config.yaml
num_hidden_layers: 14
hidden_size: 320
n_experts: 64
experts_per_token: 4
d_expert: 64
d_shared_expert: 128
hidden_act: "swiglu"
moe_layers: [1, 3, 5, 7, 9, 11, 13]
router_score: "softmax"
normalize_top_k: true
routed_scale: 1.0
balance_loss: 0.00467
balance_bias: false
init_std_router: 0.0138
lr_router: 0.000208
num_attention_heads: 10
num_key_value_heads: 2
head_dim: 32
vocab_size: 16384
norm: "rmsnorm"
norm_place: "pre"
norm_eps: 1e-06
positions: "rope"
rope_theta: 10000.0
rope_fraction: 0.5
qk_norm: true
attn_scale: 0.177
tie_word_embeddings: true
parallel_block: false
init: "uniform"
init_std_qkv: 0.027
init_std_o: 0.0336
init_std_up: 0.0387
init_std_down: 0.0387
optimizer: "muon_hyperball"
learning_rate: 0.0147
beta1: 0.95
weight_decay: 0.0
lr_head: 0.00856
warmup_steps: 50
schedule: "wsd"
decay_fraction: 1.0
decay_shape: "linear"
final_lr_fraction: 0.0
batch_tokens: [32768, 65536, 98304]
max_seq_len: 512
doc_mask: false
train_tokens: 272800000
max_steps: 4588
dataset: "wikipedia_en"
Below are experts of layer 5 (counted from 0) of a mixture-of-experts language model. Rows are named gate (a neuron's input weights, with its number), up (a neuron's input weights, with its number) and show model dimensions 160-319. Each number is 500 + 25 x the weight over its row's rms, rounded and kept within 0 to 999. Numbers have three digits each.
Before each expert's rows: "mostly gets" lists some tokens that are sent to it at least half of the time. This comes from a sample of Wikipedia text that the model never trained on.

# expert 42
mostly gets: "itch", "sop", "ster", "amm", "tem", "ff"
gate0:455477517529492458495460517481476465504501474520458464491518470468504518497535536469486495491457502487561499493475481479493509549542519502488493507525506505490507506546543478526501470505459501494471520484515448498513510488492528512468517490496514485483463520482521508532509469511445528477506544533506494505506479448501491504496501510500524500547487506462490501482493495510519511530486480512508504451521498524497475517481482503455455498458483551498504474511567508484453503534473495
up0:473477530520493521493509466573525468512485506491485487491506471499473501448513537485457498530487499526498555489478461517497506541534474496510478486486503499522504485485493425507494481480508480556476518509521480503512449506540536509509520497482488463475507501509470503492523453509466506509518504528490526516482515472451514505499493495495552500503527502469480499474469474498485517522475490560509509515515518526535489446494485476461531483517475537502524513525482485490476506515506472
gate1:543476539491474496508476481443458495479519528460524515491478493530489516528479498508506476489522515475494455505509495492518485477468533497509482484481492499496457481454504553492503525464498498488519487483494511504452535494502507507458527533512472505498482501479496482484510469482480517521486478526501527521490453495433490461522489504407497501478440497476453485476522484523500493544461509528531482494511482517544539528482477478480396529502469503483491483514490506507495526478496537
up1:506533511446473510499548503451527507507482508465491479484473536515494485552531452470539452514488479500517514492497465542497492458460510496470516520493474500454480480531508491502509507545483499464473502526476505497501476485441467551570475517492485503489520479513521474484484550459525495488489471504513479500502470492438533546479484484533510497527496528488510538542516453493484464492507484520459509511503533508485480509506513496532526455521517510492493464507495519515513482487468515
gate2:491501497521507485516474480467477485502490498501548523474530519484479510483520485521504551460476485494497511530488464522493506500510486506488514458523482504494505488484528500515477505497568490491512456513509498501497545484486504503457497526539471432501501463413489497506484498481445504484483521512510512472539437521458515507486511492447514484480449497466499497454484525510501517549488491535516489452505508551505591535504556504496515534501463555491510491550513463545471528506506560
up2:510484476450531491476521481551495541518557501514466498520501495475505501499475503519515478473485495503520523526479524524443472466511519502499535481512511500494508505477513581589457481497526492512476524495467495497528493452499521517543518475502517545510464509533505485431516464499529499510474474448493522524530470473462489516507489469537525499488494515486462545543512475474535505470501458467510532549563479483526499542491487520488516484509492419497507523523501476465485478485514466
gate3:540530527489476498475482540504486548490511522533488498507498472474522509467470494490512493523531485510472512548478517500539485486466494505462464493524508503523525482517551476595522560546500495485514507478494486500483460524502457500523516471511483475499448513508528496474519457515486493485532529505484499590482463487470474504499496494510518499521458529533489518527510523513496478488505563526515493522470485495521496466527495514493465507520487494512497484522505503534486521507529551
up3:470489507498545496516505454538515523506490509504511455507507554483512489527503543521484506510473479488498535517523539531477504497489489501510497516512492498522479536473505496464479461496552495559488502490504473499551514495519541508527485507521462506498499515532548473530523502538469476516484484488496504486485507474495491499490493518477488501492529496503514471495458466515525521504511457464490539452514535553494491508512531484513510492503519490464517534510478490499523468541484452
gate4:511484500481505463498550519483544480467527524483534496524499488501513517497535522459498455425526499492493506513563505491472464443475531504486519475525519501545508510511502506494553531480511509469474530517433483491472487492494466469503494484506510493523509509527478482463503501553454523483447514494508485484483531491503511483530503481487533496545527486472484541561532576511548509487509552478536532509512497432538516504487496506501511520519523487483498495495530493500505504477470546
up4:528506488492557467496512479560526520478517537483528496474508479498473511488491555497524526517508517541511508483508497517519532499497493505516510500502523500542499509469515453492491522498482445495468487556492489511510501504558490492500490500523511458561484521477496487461481478535434478486514455477492522480494515471513542474504500498547506495532489498445465532523490456530491481505572516518520508492487502499514524504514468503470509512526529475516497527486490547512475459496497471
gate5:482470507537456528533530499518498484500475543522518471549503512502473511512525494490472470496521520531528485495460488511503523520476503483505507512512508503511475513462501468539459493484462504449503498498475486495512495485531463494475481502455548526501506509532520467507501503516514449549490500489501534475462521533528492481536513468505508502541497497503476484467523500527479497482479499512484432513477493511523461464549505475504523517484522495509485487479509558497512543508487489
up5:521478523502491519499532501486483441472488491478505461506505506501490505516516502456538555491526499513544486493550498490508512475483509500504518454515491500527479505494497531471474483481466479486513519499464558497478537481485503496507516511487527513502519522466529558467434514461549477519492491473548512535472509522492503493477509517518523486504493499469435505504537537519529514489497498521503456521543494475484501508537478498518525490504491554517506515484551530475480500466497558
gate6:485505461496432458506497482502493492486446493502490482509527534552477497529492480507475484494505480495490513481478513519507523476503507488471457503460492498462504532532531551547503471523511459470519523489477487489514510480490415522529505510517473493502479507491515501515546499496502477502466529485497479492486474539533492444468508510489488499534513472518509511496492550505463492521491465478501480509527509492513502484519490516505558489503492510504496491523511464521474500460514452
up6:513492531496525533506506533527509506516506550497513483495498497458503506472504485517527541513503477497549495484512540488454469496500510520507526528529515503531511447484539432485504541504526522545504525480510535517509483524546511524486497465489534525505498488513467501499476489503492509487509518502504547495511532510486535513514504548480518515471494505461536460479529479465479502466527531501494561473430519512530479531510540497492482509507509506492536504468462514518495493496511530
gate7:535490517489529491496500479495518543490515470483523496503492497500519512482510476490540501510498503525546482498506523542571490503509500499506535542443511500516513515532502526545520455442510502520514504480506532500468503548527472529491500514482479510519554498498494515517525467478487480545484471528493494526510527491465535458456506566530514496430511535485486524517548501522517461488510514529473472510505546464513462487612500491495534489493509518521480531511469487499491487466494448
up7:542490492562491460512466497550530534495472498475487515529524503506543487514499527501550502499481494471531482505540497493470496518509528488475521475496505501470465511462443510473496490463495507492515494512506507496487457490462434493493500487532549531514502537482486527538483466510499494510495511483512500484518499465449492465497483552543493496440488471519494497513484588523542464502488531464507475529484540496511494478533492487523526494514515513520498479485528520482522496493469500
gate8:488518515530512489496515476500503511492494546527506513505450491527507474520505524511529498483481469474503489527487499512513554488497530501494526491509524500484461499477461556499504478482512544533455489508518493499500558478515491501480509492554465478545470503454482457523510479474476518550531486513492479492536488481496481494516517555482482500479518501531476536495522521509556491507492488474490475560488499531515435483498501508508510504491540516502513457573491484446532516477505507
up8:510516532496443508475539471515519522484529521495522465493511504482483496444538457519481501498526512491467488461453495513527471473512506494504494518488480500527478521509514532595496468485499531450488534485472460493475506509514485513505525530472538495487481461566495529491527531534463477516487458527487521495535532508531543500500518509469509487566468524491448508500525470499497466485507499532478507492513513484544496477516479497488548479463451536490498456503448527493514536489529483
gate9:498503505481471535494466478543480497512511518497531489549531544518500527477456492506498471515543471467523502457512494503521532507514497500511521497482557500530507539508463496520540494520517480507476546517537506498477479495502483505538527475540458487512524473507429474473550498443437518522498488499503461501505431510516498510539495540481495491512469507485497511559506560563513479473529473515515505462484513534528474573499542517511520498532547495484500488517474485516502514522508478
up9:557530516480510460503482511530465497503547500464483502493492513520450489526483535446470533486485479481503518523524469470466467482550495495463492519468526503515481518572495539491518522523520512504544501514505525496427507536520504513534494515519533468473508479495498511494508451486472492454483510515509499499522499489501540484506509508479512491454490520494475502542457525505528499496484508542478507487506473527492544492485485525489521531541512510513480514496525479512487510451518468
gate10:513530512493505453490481487509491474543474555515515490529462505519494490470510493475515483503512480488503508549502536499555542525551477483522558482485464504519495514522480521541507483499490534475516523506496503498440508479493501500465497478497495520522512504504470533480528502493530473503509515494466541500530510513504533536442497482483522487499441517476434533497475552487498493492540511470510542518543500495535488514478453500505533518544522528509483479509502533514507518503515493
up10:477487493487517535500511508490520486477511504555522481477510444493536513531518536522503527503483494481552489474539459472496488491468525513500480509463494498513502466469476461475492493502499473497505526495489491490566539483515492516480515533476515489511485527494525502480490535499470518503493511519494518498478528424496495460518492550471498499492515503530528513442502442515504519526516478479491448517515506502505483479555514461528479501456464484518516524501510479532491465517498491
gate11:512485495493457486514463477508546440473528536515498523485468526538517480530476513475492487537476486466542505553494541488473515492470516506473495508501474501491517483480529499505487523503503467509467480486491522500497493539499495509499534478509495488486510494501453479558518511503472526488500520512461446513488446494497484477455500515486505499449520500467487590508493467492534517489493496432527486486477506522467517475510518509528476473501484525520473502550481517450497489505452448
up11:501480513487476467512476489489530477481539504518484524449453530530504464534486549497456502514520477471533519537493534489476503507507520493505486495513481499510515486460550456484479477492497488533469476462481537501502491519509502485473530454493528511469523493499470470536517494507479512499507502510489452502480459500494487501477493468488514496483529504468486570496506499468550521489488481443517504470495484526499540505518490512535501491486478530510478487491494521441476483527437475
gate12:452526538492510530484545469509520494474507519511500458464493502490478504564476513466487480504477494534507500505508487498444464477454483493500520555525512504508487505529472483483508482493489519512489497478491473499518488483511455520461506534444483506522510470483481482525489484473486475529478535529520530537511507502484503461531499529511500492481501546519438505524526447498564422481493474548490508486525505519502491440579512511524497483512509532522499469516517458511490532455514459
up12:529494496491518463519477542502494510537466498549494464533475478510548485474460510522487519478529486477509495480531525546531593508562510503480492448507475500528505496478510551531483557550518477487505477521521529502496482541539511480515487496536488495490507475512521520514469456492504472497562500486470489517513505477519483510477510496531501502476508499488542521484457510525506542499504531492528479507497523501486488481490478491446512530495490466502484547503487519525479481557485469
gate13:523504523481509487498498504507546531470465505494529540508468507477427490500448458536476524487440476485511497506494514472547503499496527501483518477502501505448506516485527573523568492462501511504448470514496505496513503514477474501513533495526485441504515508520489481526467523501458536529545541505512497518500418496516470498543502523516472502492485496473477517512542464487506498516474533494515504527489471500489435505515543520503528487476497468473492474512521516445486511494497498
up13:524510519460451493489477498449457517455520487515489498475509505473527498481524526491492499493528470517511502479522466478528509504461491501552479481504476504488482464507472499551482537531537474456486506537512516488493555467534514521528513547540490495505508510527503539488512544524481473481474486549481462533562500482495496464508480487449542494574494500492487510530454516542514489488480532485499458470526494459519484529492520510480464549501424556501481485524524503516487452500468533
gate14:493495457498477542512500473503522534481497492503474508514494500458526490524496490490502511482476492536479496475507522501526503466504480500516512565482492500572502554442496441536527524520524463486535456434518435494490524500544497476550519525510492535537482492493498476526539491525498550501508479454502523484518534494456518508498493532500503493532529496535523460501489489519472453534499524495482498460532490494492481511521466491507516481505534485508490485456504511498519507465504517
up14:458500478525458495511539496477524484489469524564460514519446492480478499484488480478507530499474528489498438463488453497507531486483490488530541520510506502548478504492495471510499476514484529513504503470502426491530498537502480504511517483475522510505468516478498512559475490502478501507524502470501554504489509521468546503479483532461518495479533507514494480515476538471464496511496543527514502512528484440505454507527486521487525518495508452518493499491472489494515483448483485
gate15:500510502517519477518528506485520511496449538503512504545464473473495496567526497489525513502480499508494490515509483498503510518474520496497493512527493503523513527441507490490503485528459511504467499495532481495587496468485492501460509550466540467495534512501519509509509440495500514516545467527501533516475486482484497530507506511518497499464538484488466508491519533529505517519525515517511462459505470522529465501497529489528511511495515517538514539522520467484491502512502501
up15:503533488519504554557472483524528521464513477487516495512527534507523508458489491526525498487490522497556503532479540498483522496535500497490508481458481499493524494513537483551484484458534458479513436482480505499489540487528515527534526495498509477522493498490494473521498449492492517525472486497494500487501513522582561499466490554519444498492481477468492514474459452504495495491528534534531520552501505491469465549501511504473544471474473490477489480520499482524496454475500481
gate16:517492507533524482504481477527512467509525501528494487499457497504536487450499494480512528477541541469530506509482457534487537496533502492506496515443503503520498485522509465514505529520531526508496504529539514496508504514521454532490475497481426472532468505507526487500494451516520509465499524502487491485527510511526545496460498519525481505523531515528506459489508485542494519514520526511527485470499460522457496491531476513485496536549509438503496477527480467512458529497501508
up16:474509540553499521533516525492493517484516468485477499486480544507496501493469505507529545541470478542503533537506517478551499497518491510549528471509481497511498463503502504477507479518487518533490482532479496505485516501441470466514482499519485479550515535430534483491478483535566456521521507486527435474509488517561506501526521487464496493522473469507490506509537509488490522536499519502540482511531502489500473489509522499475512534493454538494495454488503457519450476465505493
gate17:500493518527453458491556500437535512478499525503511528456452522549534499477511459508542441511497506490473516516535501516500465526522547492476535471491521504523497502502506506510476485520543469518503562500533454508479531483476510482517512515510510459515487502528469483436517457496496487469487500506480510511529506502486515482518492489500483496473535513512497509430551528527516520506530498482483523469495485491507555463471511493472495554544479486530476482487579496504499549493492531
up17:502528495488491509520449563489523509546527509496522455504451468474485494506451559490487535521491551499509472497487510533468484510484499515451501485512473498481529479521484491521571532517469500482499492459484528498534486524503517488480511501488525507479502499493490528465491507448510519509474490491505493495487497530539497549499494512512475493447490526460522502498484479493463520482458514456503477504547492507482475504502503514516474480467525524494504511504427523505508519492556482
gate18:510482529482453521498505492420510499502529475464470494498498551493505496476476503471482468464479493502515506484508504473476501505476522500499519471491496503495521514519574486451523465504550493475468502505499456495523481544526443513539508472485558464519533518498489495522511524537462482517536493531498504528489514477503520515488499508551494507478461511499465510490474508484504514474514508471512519493476497461514538519476520472501535505500470537492485510475526527507530525473505461
up18:515530513521487520507478534509505473468482455503515498552490509477495496481500488488536495504500416488569504508553437481524478510519497498544522504493511500496514526502475525463504514451547548485449483488440495500474519474528496489526513463461535510526521487511506497531513474514506517507483530494550475528453479483451517551513491469529468500465516517503437480531534534493474477471480495523535508474502502520504500523512491482468509488475454513510501561462487532506505547490481493
gate19:460493519489482511492486515508519471490501521462476436486482481478527518513448458472501528526494503522476519500489468451444524521490481510444486560505519496520544535459446529492491503490460543503502505543472491503463492489489485524520494485535450486498498501529471496524483562449547509518485498507471547511508504517490473475528478563465476506472529516513510482514476523529480523472521495449470522533442465466520470491479512512478522489534556536512516494492458524527525480503515481
up19:508499505506462534510531520471470517530506546476473528529498476468532500466481484513493523518498507457539513496486532458449490526505512503481490537498508502509494496531471494515486542511416488505485476595489487503453481543447497457502508540531473466467510501509500507517508515537473482530523526526490471504524480511485498468514511470490495500533511481517486509534456500480491489501458468512529493504506465499503450506489516490438535536501543533524497470463470507475484509486493497
gate20:482487524506475477491516523440501486496532511483541460446454488489482492517502510511466471525456506504472466526469499496507489477527447496505546499560459501479472475495526519501526475553492509451503484543508499503512503526461421506471492526506496512503500478486483527455512507468486476480488527515514526523461494532501510530488496508511456500471569488496512504451506520465507491503529542470454513454471469478539519437484525510516515504497464525490488494492487526506491531540500497
up20:447500504494503481477488478509501489507499482498497532514496530527556525489505475442530466468532563493453477460529551519534488501520487508457479493510564497505531535484502500543517515454537509480491511478479472500451503465493498515521489519509454504460514491498462479519504514482448492516488455518493493501547499521534494493484516494471494502551509479494494504494496480494534525497495505494515521494484507524464482505548487500462486483523487479512480508484487505524495472500505491
gate21:511531483500519483525547543523468497515444483454486477530524485528500481493481480477527454457504475516524491462504510485514568521507487501477506497521496504504496500485517513510434502473472477546490474479492470509452471461509509494501500542503467481479502480486503488507503510512434478519499519472499468517498473473528471464496494500501515503526525500477502513497539514540535534492495481490501513502507507469541532518491518513525462514498543478488523514505500511499459475441510501
up21:484550494468507473512489534497513519490464533503508511530403510504432500524471480486461521513472528486529465484517489485518499535455540499504534491503490497492533508493483472480510502533513470462481481505510530510531549514472482447502506493459519515482528492557492518511494474487536538512494477508494496500499500500494501490473531529539445504504501480470461525518487449508473519529483493511523469483505447533499521454469509489489450491531491452512497506488508506504483489455473507
gate22:513505503511522484512476500493492527498553493465538469562497521502513511518492497518472540522474460495432491536532520506458545472483525512431527526471503498472512482535518526524555546506517456516442450486522506499473502482505508503470512504454485511465510505486515494463517483476469476525570501510476504495562465464438529500531503511460531505489456533508478529557503501497511478510525504474493480497501539495526514507519476466516558500532535469480486509512525521534494506518474476
up22:481493515481474495540539539488523515429496518489520527557508515446460495463532496514491508513502502498496521511507490495467527506477498502495479487502477500479509498511506535503548494509524546493467491531472493494528552479524466511518515520487480452471461510482476463486543547514475480501516497533473497424501489467461497495513473486458522506496494516528509489525520473499537498477488526416514478471506543512522476543495485492481476544432524512471511491512525505531514501548481470
gate23:530455501449512491506581511481507475467431495457464510497507537499489483510511471509538458541521472502527493494514538515490507502496474501513504484463480504533483510489538501503532508510488471486485511532512552499523469521501507457501489406489512475522500508468495498517486477484484498496487495518523493472489523550443509485450518517522538501480526501485513500496494506512485444537509516491519454480484474523481466514501544520506516553494496518504505523517464474532486485542483527
up23:512493477480506467493494494478511490485462493511471526462548537496489493494514482517550487488521516517527526509476515454497561477504502504497494463500488503506514486504514525481486510463512484448484499526533479498517509469506528496531494495502461491519480501467508502490514482536484536465458551536493510482537520509527504502489503482525505488465477497493530487497509536525485500510510486506499498498455496493463563537491515529520446525543523521463488462521479503506486516503516515
gate24:530468475467506477504557494451483500494512483470514477509493569483512514540480510490505511509508502525477511501502548517469487511491512500544485506469500506532517494516487475502492520510526482546460525501516494500474474511491453542466503496512546499483474490490525488518547511481508505509484531539513493502491516539521494478494494500490530495576518477491503504496485519491475510500451478514499487481497532497574512512464524508531490483504557485510484453480503503508474457502503513
up24:490502521521524519515455492545498482520470511497512511463536439514488485451511502505503503470511490460514485528512458496545475470494472507471481497512486496455495493465527498537506469498444503469535477492476509493542564511479528472513499524495486487512523526545491511497468486511519490505510468448524514511488483505495499546516499508506464509444468505529507498497488499494503506499510513459496477495507475497414488526542472499498501551480445527477514542503475515474490530512508498
gate25:530511503451478497511526485472503543514473549507485481452562484512528486483481489485540469487531506529471459483467531474473473469463493509425483524514521502556514477503542504502487488519509473525488493483484483516472460505494490474425488502500505531478501500509528501506493509460497514473497464495489471509493483503512517521488505545491552502531554497495500493501466465509521522503465485496522465552501501503495508499523480503514510487525510497507500485497494540483497507513510509
up25:504479534528538496511478497500517533495557485496500494441479489501500493557508491516473500538478501510542494511526536520530508506548529502526476463441473499475493510520534500521546531485481533458510493461518562489568495529561500507554500503495442501530522486543529480485515514543504468552495503534516476524459553493501478448475515511503491495469467474491495459533507497510527485525490510534479516521499500500513561550537488504453472475494518544454491460524444493473519469475474488
gate26:512511459480479496509518527490488505492474499481442545484474482509507512527492492533525533504511483500521537470481474537478513495515500497501488546472507501502503518508487467493533488473504482525470478491470461510515496540489512544525519482504495468492488488459491496516496472531508531541521507537478500535495522495517532492514486567491535499529480489455499467550474467486519512504447535533497468513548495526469466614496535490494515528491554503471492489539499462527483471542471543
up26:545493492490515498518490463481480498543464477499528512477496506497516495565523520471492472519502502476516530562521526558525505545526531500538503517527520501502522454484505494520576456491508427503498492527495526493495465505448482528486502524529506478554452521540548496532499443551499514517448545517513533502491517522462496474534488493526501498530482486549470510501490520535532510522523490467507506487512502492536478505505509494512438502524517475493470533487510507503479453518479536
gate27:467486528460519512494465481529529486484483531481466476484476502532463512448505493489482520487524494543521499483495537517522517494491474504534496492505528504494541463530524492512529517521524522499488502516539493506480508528533491533530506513492487456486500462538438473524524530524500484493458466517512480544522500546497524487498504501465501496518516496521477486515477486530558509494491452510486536531520502517524493541458535510482471505492451501489503480501578493489493485545496529
up27:546537486520521531506528531484473489492457493489540453510539481462468478506475504459463476459502493480499475506487467535505525477485507513490452516521518496479481528496521536520447491469461509461524485482484511492520484507493481509491515457487533508508531481495524525477447478514506507483563524489518494474450476432519513518518506531480492508515441492493506500534540511511512482513492504547515466522505486476509520485541470494542507487450552467502510502459505517481516519492524533
gate28:469513514513464476483487528547525479538476511509465464515492469488491524506463503494495522473477514473514495485501477514528533502456512491510524477530482503501520530546491498506487497508450538513537464495515515500497548500472557459510508515501453509519531496536490530468517484478530521513482530512528463504502548507512502484534492473515520497502517505523498523469507464513490514521487487551530473507463477470508540447541521465474504488513481530532493506490498465483485523553524475
up28:522534496506461498500493487512483502504478494488488497492510527510494508499488519476448482463570513536493516521485497480514485552465502503489457518502525501478525485513510512514539512517521515447478532531512553483499455518530484505477522509514487489517491540539536509464496564505454516523491465452484502551474536493469459500512501505498535510519484506531477514561527596483532522509486512511515501464509503515515505491528480513513462551490542506473528562543499544491480502497507523
gate29:483485541519505474517526502453496490473540480448460516466475457518512513522501486520530431509508532546503467558468540539524524530486547495463485502486494505517491500553505531483512571483508495483484471513531501500495473506542491505507509506448472480500500456498492446487495492475479500513492501471523518524459496491523522474515503485460502498516512482487490490534538484502498474502462507509501491514494490526516487472530474470502525532514502536495502500524484505518467472478512479
up29:532498458524529467510564508536511526467479477454474537513515506509483477503497506443461519466548498519513536495496484444546492452502485499467499508493483499505477512491535471516497508476502467532491517482474472506528468494491518516526503491494533517477516515468496520454460507500498492517544481503525473478479474506481497498490484461490501512485528490494510507520452554543465518527492515487506480495460489477503520554509530499499505463515524479476494505480468529477523501518510521
gate30:491513531493485514486502512495525491499437464489504497496491517527471491494478514472511504438499494519460453461504498545530493476487529483474505481465474500500519519492499485482491477437549513484476499504520494499534532462469557476540489491496482465495505507552517492523505518472518492513518447522499515534515496527497474483479496473455474501500521465489498511543571438459465464526442495525526480512503470498511467512526534508483508483520530489490488499495477510512494553492458524
up30:445484462521505514490456535463496499492459485476518482501488568539476486524513502478512539519536463512541476497537507519450457510451503509477512496510475495504481493523524507486499532478547463499498521462493488510525477488454527500537519483529490513471486483477524494464498508501524503497479495528502492552522502530517483473476504568452497499501536473467506510530550461491466501488453442547506514524465515479506516514496443491495488473494478498496507521511552507520493533482498540
gate31:485508562452519496512522470550509512480525472489460516480522513482464524517453481523488525506513477481500480462549528521493478509474498504487508526481482498528521542524505520505477524517557501523478541528524505495448510501495522475473520519516502513532472468485469475468491488498436468539448473542529476561520493488478502485501505516447517489516484498479453501486542518511562530504471492497474483486476517514502530539533526485477493496495496481533505475492509510573487444515510478
up31:500468517431522508533512500525477508491522493522539473513533548506465517545488488509520470486518484512477460503535536509520406469495497493477471525518488495535494530514506474500474547475509484501519519493484475495464517485516507485494532513489496529491470481487537472483478474481495483477485474481524549517464569496431528489480486547544505492528521475518464501475511525466532502492469483516490490467495511505512500531501507477494502530539499516514497470506476485552497471531482509
gate32:450552506473476438535470506476490464492524541478505456500490457535529500521490496540561510461509506512474462531490493520473518483546523508484552487477491502464474497525521542523527480516485516517471472475476517506515492490480492516486500474475499508440488513469498475485485523524446485478530527509487486531494466533486497516484482544535508503467492514523498515491492509501509499480480507513518494492454468480520530508480482480532538462500508523508495511482502502504525527513523514
up32:507471474449485497434474484515499531485511508546532523455482523554504501484488489484484520507446516478490520524547527466496497511500498507494537457531482493514491479489501501443509476483560493468543532554550504508520524514461478521520468521473498510526492497539464501532522504429498475508492480487492505467481508423472512481468504483496448501468511490499519490506500489540472502519463511508502494526506501498500472511460493489502495466542495476504514517516483470482517503535514505
gate33:504508516474473508514506520490493449480529570494523547498442483490511501489479535525488484453489545479491504478452514530453521473485512504529550509485540500505510482505538528518533468514463516468482436517504486501488503468502549539510517551506518473455518465529458535477485466499488486474475544493480524566492439527544478516512506471513494503474516514472510478514525480494472483501534451545523524525540485481484467515533501478444528498515535461495505447454536516474503481489507492
up33:499519488464509465498497471505470517507508490457481511494528518498483530516483507465500529485503519512485489491492522491501465496519541502558517505528480501505510500525554535539489475498518479457530538531516505482488551527534535494493529509500532526498510513490506485476492521539497484488455484459511495464455506537498515510490483516492519488567490534480475513537472529503566484494484490522512528477526516548543512580535518496505497462519476512497486453467480525539510511479532538
gate34:477507513489518472500487514562514486539489492453504513498540511515504466490524490487470490480502499515479493509457496498547478485538485477552525517473531504498499496476483554519520533491539534522541534549504525496505484528487499516500521476481471498479474475548509465490510512483487530524505447498500517519457457532478517509517499454544546504478547530483471535488541501497500445489509508461489494511513495493525448477541467508528486445521526455513483454454527528464505471482476501
up34:501492487511484538506512491464499514502504505546495450523467504518516537524493518523501489533512488467538505521543499486489488526490542515450463477509479496496507508507483446480486468522450461478478508470485515506507490489513519474484463525515526531538515543528516526515503445483500486485471543508492509490527511477506484488489493486477467501510459484506506480504472503514494562493510489504511498478470508516473544520462515499466516517500486540491512523551458488519485524526507495
gate35:520507506519456535499490511533508521509504514547502474514492472483467462462486423530471471527488482488524493518465483560517578450508523485483474525484498505507477504501493503540539494516527501481551508523502490484479524494487474529474515472500481497505499492525467491518527512504488492537517515500479551520492521495479510463475478471494503485475532471505499491488482486473531479482488493490495525502510460544474509474510511523491496494478503494492492506570472461517521541509521488
up35:500525501529463545513543486520506531499487515502494488512501490492484465490538432520491466480513505491521516498457503558536534481511511485492500541461487504535457492526488506503526435480503501510526494544506484490483522515485478559457500472502467474483489490534444493544527483507458505539514504508484543521487542492506522498482489474473519485497532477489489499459491511486480480519493467494503505471528463542497512465501498521509503531518502490479477545544483460524510518512494488
gate36:510539513546561513524483485510494459495535542487472487505499490520513490465516483520565487488468502442504492521509510461486547460551517496488521492477486503505474525532496500531528486471502489493500414571489453508495554494497492523508503473511538471478544498492485464507522516485477493495500480471467489504474463515531460483482500519496447496477509484496533544510471454522496494491479553467523461482498480497439477531498529510549502551518519455509491506480510496487491488519505532
up36:482504506506503496534527490528487497470452479528490468518516489449481508518527508484487517494497505477505510451490535541515479525526526492481495516522465503482509514445511446482503475491461499498486477487536495483547503511509492531479526513455476538502485500532426500555513481516491528513490458471519537537478524477488537514521483507510489501504500487525512488494493469469549456503483495509488498488503488555516487493519490510475575467452508491481493533476469535499480500524514481
gate37:441497499486472478489483515492484500534543565516475486484517473523494496467478432501505521468491491514433485525512483469511456483477510491477496528515508500527517487488517483522486528530491503563511514500506460499472521492463475540507499545465519492461504504481486525552499542511508530490512499504483539478512486542506455494536512535472526494463510496530514465487473462517521497503437494531454538449504512504530435451483508484506491486531504520531508509511498432498497514516520516
up37:498501530530517515511487506545534535530507527460510534494497489508500478501495471493504492497500512472483497534483502475517517490516509502488507472514493500494497504505541538491510537484501516549523490522482514500537533514488476487472494493514525473466482522492509508525494544492497474502505490478469493434507448464574452555508478506515521499502479514511527530527503505527476486508420526456521489550489520452486462507486499492507526493530474522477484449498534512470484515538511481
gate38:506495508475503478499464510505498512497479519528474454516508513501485481520502580478486519510518491497528503507502475526534494505455532498495493464533469500500488488542462500463554415508482511483483443515524461497526517529482484521495490517561499475500502504505525462536481497493483521531536483520482508520491524474517493508519500499453470500496496492519517501482553514554471486496484538481480502571480516475550447521519498494517489522493510520480491515471495485533523471470521505
up38:527532471484489513488500496469506502529575518491464487463468531509475487509460507483526509502526495491524519506515521522452510491511536494498523465486500500528496458472497469473493486488469496484501510498462593513514508469498446490471480486514515460481465528514500534484529447520563517472510535523495522528515498505473555473478514553528497501490468502492494484475526502509511502456475519510511519543471503510529507514498473499512549507493550523509508509498534510478545504534503498
gate39:514493512494525534471507486506506475461518508475473488523538469487506523423491506508515535524486531519516521490512544522485512510429508513540468521491449502473524493549484515524504479481551476498508441520508536507482494472492458467510512485475533516520517494453511496513502480498464515462533475528536523513547525501556538514527534490449510498529449471472465507500492478481522481492471543522522522493513524484512477547543511529448483450507459532482495492497508504506483515476532506
up39:512520494503494492502503495470494540456524495497557528454509505472512478554488555469504512466494486504523461540486498453502543479526469496504498468505488502534495476463519539436487536514497450509544451483477542504531500507481508478449492453532479502478507492483523506505510490496483522491534533487510487469523458515494506477476483522500486504516559533482509524437520481531464525497466464524467478503542503485527491494506511522481527446481484498493479491552494531497548519507500481
gate40:501501507540491478471502474490478494488473525519445553471502534478452479451503452481426537504507536467519512485486497443485528495475474497484478481492496502472539478488489564483534481559531489546510453536535530490524450525519507512475514502524472513533509541494497518519512509502515453537486524505479483464526512456525511477494533506475503503485475495525513525511479573484478514500504545489499487438483489499517500497510508523512450503543512459490525518473472511487501527523506508
up40:467494523483489495494497470502509493509502517508457535483480502469470472459504505473465485565499546465497516474486510496493504490500497485516494471506475503479493448493487537498550457524497500539512478552525518493542509524506494514432520506478505517501491510511452513516502486519528464511458512483472492472509510446521513490488522479493513498462507490529528510474483533483496482511461510465480488443530500471492518522472516521527459537546477456484498492474504498484500487488501489
gate41:523475484513474542486543454521516485542472470535516467492468480510511481452493527542499479499496471511527497509473529522557463469460501489480528473537501505553485506450537472547520557504524542493552499527461526494522468489518526469521493504492477497537509508546532479491526497518553492489475529531488505516484524487504520473513500473527539498501541520553461499494485513538498481521543547506515481477496468496521506488530475511510492519524503514487494507492510543471482521486504563
up41:496501542472468474505470534537496497494531498534497537505513506503489512502479500454498521518521493472514523485505484510505548465489505499498485514494506497520490503497523498492442415465492475499488478457522468501517542484522486491457513502481521487494517515517461499488513510480497496530524486497500538508466464523489481486493520532499489510550502481474478507493528483456506483492505499520477521556481555509472470544490440501478510494431492494513505492501442479494508480507530479